Weights of a small mixture-of-experts language model, trained from scratch on English Wikipedia: width 384, 12 empty slots to pick.
Below are experts of layer 5 (counted from 0) of a mixture-of-experts language model. Rows are named router (the router's row for the expert) and show model dimensions 320-383. Each number is 128 + 32 x the weight over its row's rms, rounded and kept within 0 to 255. Numbers have three digits each.
Before each expert's rows: a language model's description of what the expert responds to; "mostly gets" lists some tokens that are sent to it at least half of the time. This comes from a sample of Wikipedia text that the model never trained on.

# expert 20
It responds to: Abstract noun suffixes. Endings and stems of abstract or topical nouns such as -ity, -ism, -ance, -ization, and words like water, education, warfare.
mostly gets: "ability", "ism", "ization", " water", " food", " art"
router:096115142112184119086117149141122061132133100113107121166104148099112176103130136192089156145095140091106141095141116140116115142053080054121110131132097085203087214154131097108123138123166038

# expert 12
It responds to: Conjunctions and connectives. And, or, but, to, that and other linking words joining clauses or paired nouns, e.g. "Kempson and Warren", "charcoal or wood".
mostly gets: " and", " but", " &", " or", " than", " while"
router:140112203099143096137131156136120095145123157123120164183105076122142153121152152146089096177143177055108127113132119115041124105137116097135129163113158160088075153159178128102131176089164071

# expert 0
It responds to: List and infobox markers. Bullet hyphens, pipes and colons opening list or infobox lines, plus nationality words and politician in one-line bios, e.g. "- Species:", "American".
mostly gets: " •", "Member", " Norwegian", " Turkish", " Austrian", " Scottish"
router:079136138146148116128118161150119146129075086110150174121103138101066098105109112107169068132067099083134166098189132086086114131103215094157075146128047091153086151149125137111185155109149114

# expert 16
It responds to: Determiners and possessives. The, his, its, their and possessive 's before a noun, especially after prepositions, e.g. "of the church", "Grant's train".
mostly gets: " his", " the", " its", " this", " their", " her"
router:116121119089117137111121124108117079124139125052179188174132146126143120100132115133081124157109117100109102126184114109142114145167158147102086156105142098111127120132106156123207136119208119

# expert 3
It responds to: Space and open brackets. Bare spaces before numbers and opening parentheses or brackets, often in table cells or after a comma, such as ( before EET, space before 2019.
mostly gets: " (", "(", " (\"", " ", " ​(", " ["
router:133139084146122127169127139137112094062155105142150139151142092160092178110166127152094124160125107085056127118092118100102110120130128110085109157088098110140098126170149156090125145111128096

# expert 17
It responds to: Century digits, result verbs. Leading year digits 19, 20, 18 in dates and tables, plus sports career verbs like won, finished, competed, played.
mostly gets: " won", " went", "20", "19", " go", " competed"
router:064143124103083131155124147108080065150150099071115150124160102087145096136147109156154162133144135079155156097165125106117041123164075112097104149127132075195169119160092090119186125122170125

# expert 10
It responds to: Location and copula words. Is, was, in, of and located in opening definitions and place descriptions, e.g. "Hall Barn is", "born in Aberdare in".
mostly gets: " located", " inside", " south", " near", " southern", "°E"
router:110158115141107111165149087088191144137129103152071159196137017119112186105125163113104139141120113164073100094146129174066130094136098137099086133104152118131137128184045148122104161090128123

# expert 11
It responds to: Month names, date punctuation. Month names, commas, periods and year pieces inside dates and birth details, such as born 4 March, July 17, 19(79), September 10.
mostly gets: " November", " September", " October", " January", " April", " July"
router:092108128135102130130116125132091105090142137129139197105157101148121147120127110158146152137173102157064142114151187169065090108088100129122095197089144061164139154166132175116110186143159095

# expert 21
It responds to: Trailing number digits. Final digit pieces of years, counts and percentages after a first digit group, such as 20(22), 19(45), 77.(45)%, 12:(00).
mostly gets: "95", "98", "89", "85", "92", "96"
router:097112142145116114127120160176128099130084105126114159143119065077022135080129151132107150128049140113103158088129141165136167168124164150099158134107143044147125124167132133101160165123127078

# expert 2
It responds to: Clause-ending punctuation. Commas, semicolons and full stops closing a clause or list item, especially after plural nouns or numbers, often before and, which, but.
mostly gets: "\",", ");", ",\"", " ;", ";", "\"."
router:119134147093161134146141164146123125127193126120117148164145111089117136081110162148130155146142157132110142072145135168097167156105094085134113125121049124148114162191069085155129141168202091

# expert 23
It responds to: Place name endings. Place names and their final pieces in locations, such as California, London, Rio de Janeiro, New York, County, Township.
mostly gets: " California", " York", " London", " Ireland", " Angeles", " Ohio"
router:074106125140105116163196162132189070110125093150086128186131121162128106112131162085067192131138111118131175117168127141106074097117151158143101129170121084165147157167101148094120119119165018

# expert 1
It responds to: First names, word fragments. Given names and mid-word pieces of names, brands and places, especially in racing or sports tables, such as John, Chevrolet, Lex(us), Ale(jandro).
mostly gets: " Mike", " Robert", " Nancy", " David", " Chevrolet", " Chris"
router:096125089140143148115102128135144086138171149097094108206139128083112178109141125121117123158127106166103105125153125146131104161121141078099113129105179108121080187109105119131115146100186167

# expert 15
It responds to: Taxonomic name endings. Latin endings of genus and species names and taxonomy labels in biology lists, such as -idae, -ensis, -is, Phylum, Animalia.
mostly gets: "idae", " Phylum", "ensis", " Animalia", "aceae", "osaur"
router:106172088171146092128123165145112104087130087112099170152185117133105147130108165105154136177072152086053128091164143129111165100109144101132102107158153093128135094204102129042138130127140111

# expert 13
It responds to: Infobox field labels. Field names and statistic words before a colon in infoboxes and census lines, such as Coordinates, Total, Basin size, Boiling point.
mostly gets: "″W", "°W", " Coordinates", " Votes", " JPL", " Total"
router:072107064085160114177080090099123103162107127126138163116137095072131110130090114129153123105084082118101088121114159108125122119113147110132075130169090074165111156128128109119134153139183134

# expert 19
It responds to: Surnames and name commas. Surname pieces and the commas following full personal names in lists and credits, such as Wil(kinson), Smith, Herz(og), John.
mostly gets: " John", " William", " Robert", " David", " Michael", " Martin"
router:093110062094128125095114160113158087103129148150116160163101102145144110120118167164169105151139186156127132100140121128130140127058155100129075144098132126127072097128127123120148187114181146

# expert 5
It responds to: Role and event nouns. Common nouns and verb stems after the or his naming roles, sports units or activities, such as director, season, round, contract, demol(ish).
mostly gets: " director", " round", " season", " contract", " project", " campaign"
router:138105101066187168131119122186101080137111078122089110183120078080133127117078124138105153102156134116112117120119180125120128068124091072110099128153121100146115184136123128112146119119159130

# expert 7
It responds to: Prepositions after verbs. Prepositions such as of, in, to, for, during and against, coming after verbs or nouns in running prose, as in returned to, won in.
mostly gets: " for", " during", " from", " into", " at", " to"
router:081106099126083165162148157143109060108150083150098154138157052175064117100138151157118149111100109097134071080153153161126067130083162134091134093139131112152067113139100133095156208100118156

# expert 8
It responds to: Common nouns after determiners. Head nouns or plural endings following the, a or his in narrative prose, such as game, trial, districts, creatures.
mostly gets: " services", " song", " game", " characters", " brother", " teams"
router:092119107117165115188123126102124081151168113100085116154093134126125177116100111185144124117088118097101077114151162126120079151057145147139104180101073070142107151194152131099104148154122028

# expert 4
It responds to: Adjective and adverb suffixes. Word-final derivational pieces forming adjectives and adverbs in technical prose, such as -ically, -ively, -ist, -ified, -ated.
mostly gets: " p", "ically", "act", "ational", " cur", "ively"
router:132163166153139114123174202138120102147127048047146127190125183112095128105105110148089138126151109055103074105141145154058142131145072101148089170121120131191134114190103120109208124114127156

# expert 18
It responds to: Table rows and section breaks. Pipes starting or ending table rows, paragraph breaks and section heading markers in election results, sports tables and article structure.
mostly gets: "|", " |\n", "===\n\n", " ==\n\n", " ===\n\n", ".\n\n"
router:101077159112172146171117113158143078151152086146086139139149083124115236101115149129098108113099211116113094090173159141121121208086073108122116114100138065176089117176106111081137144125145160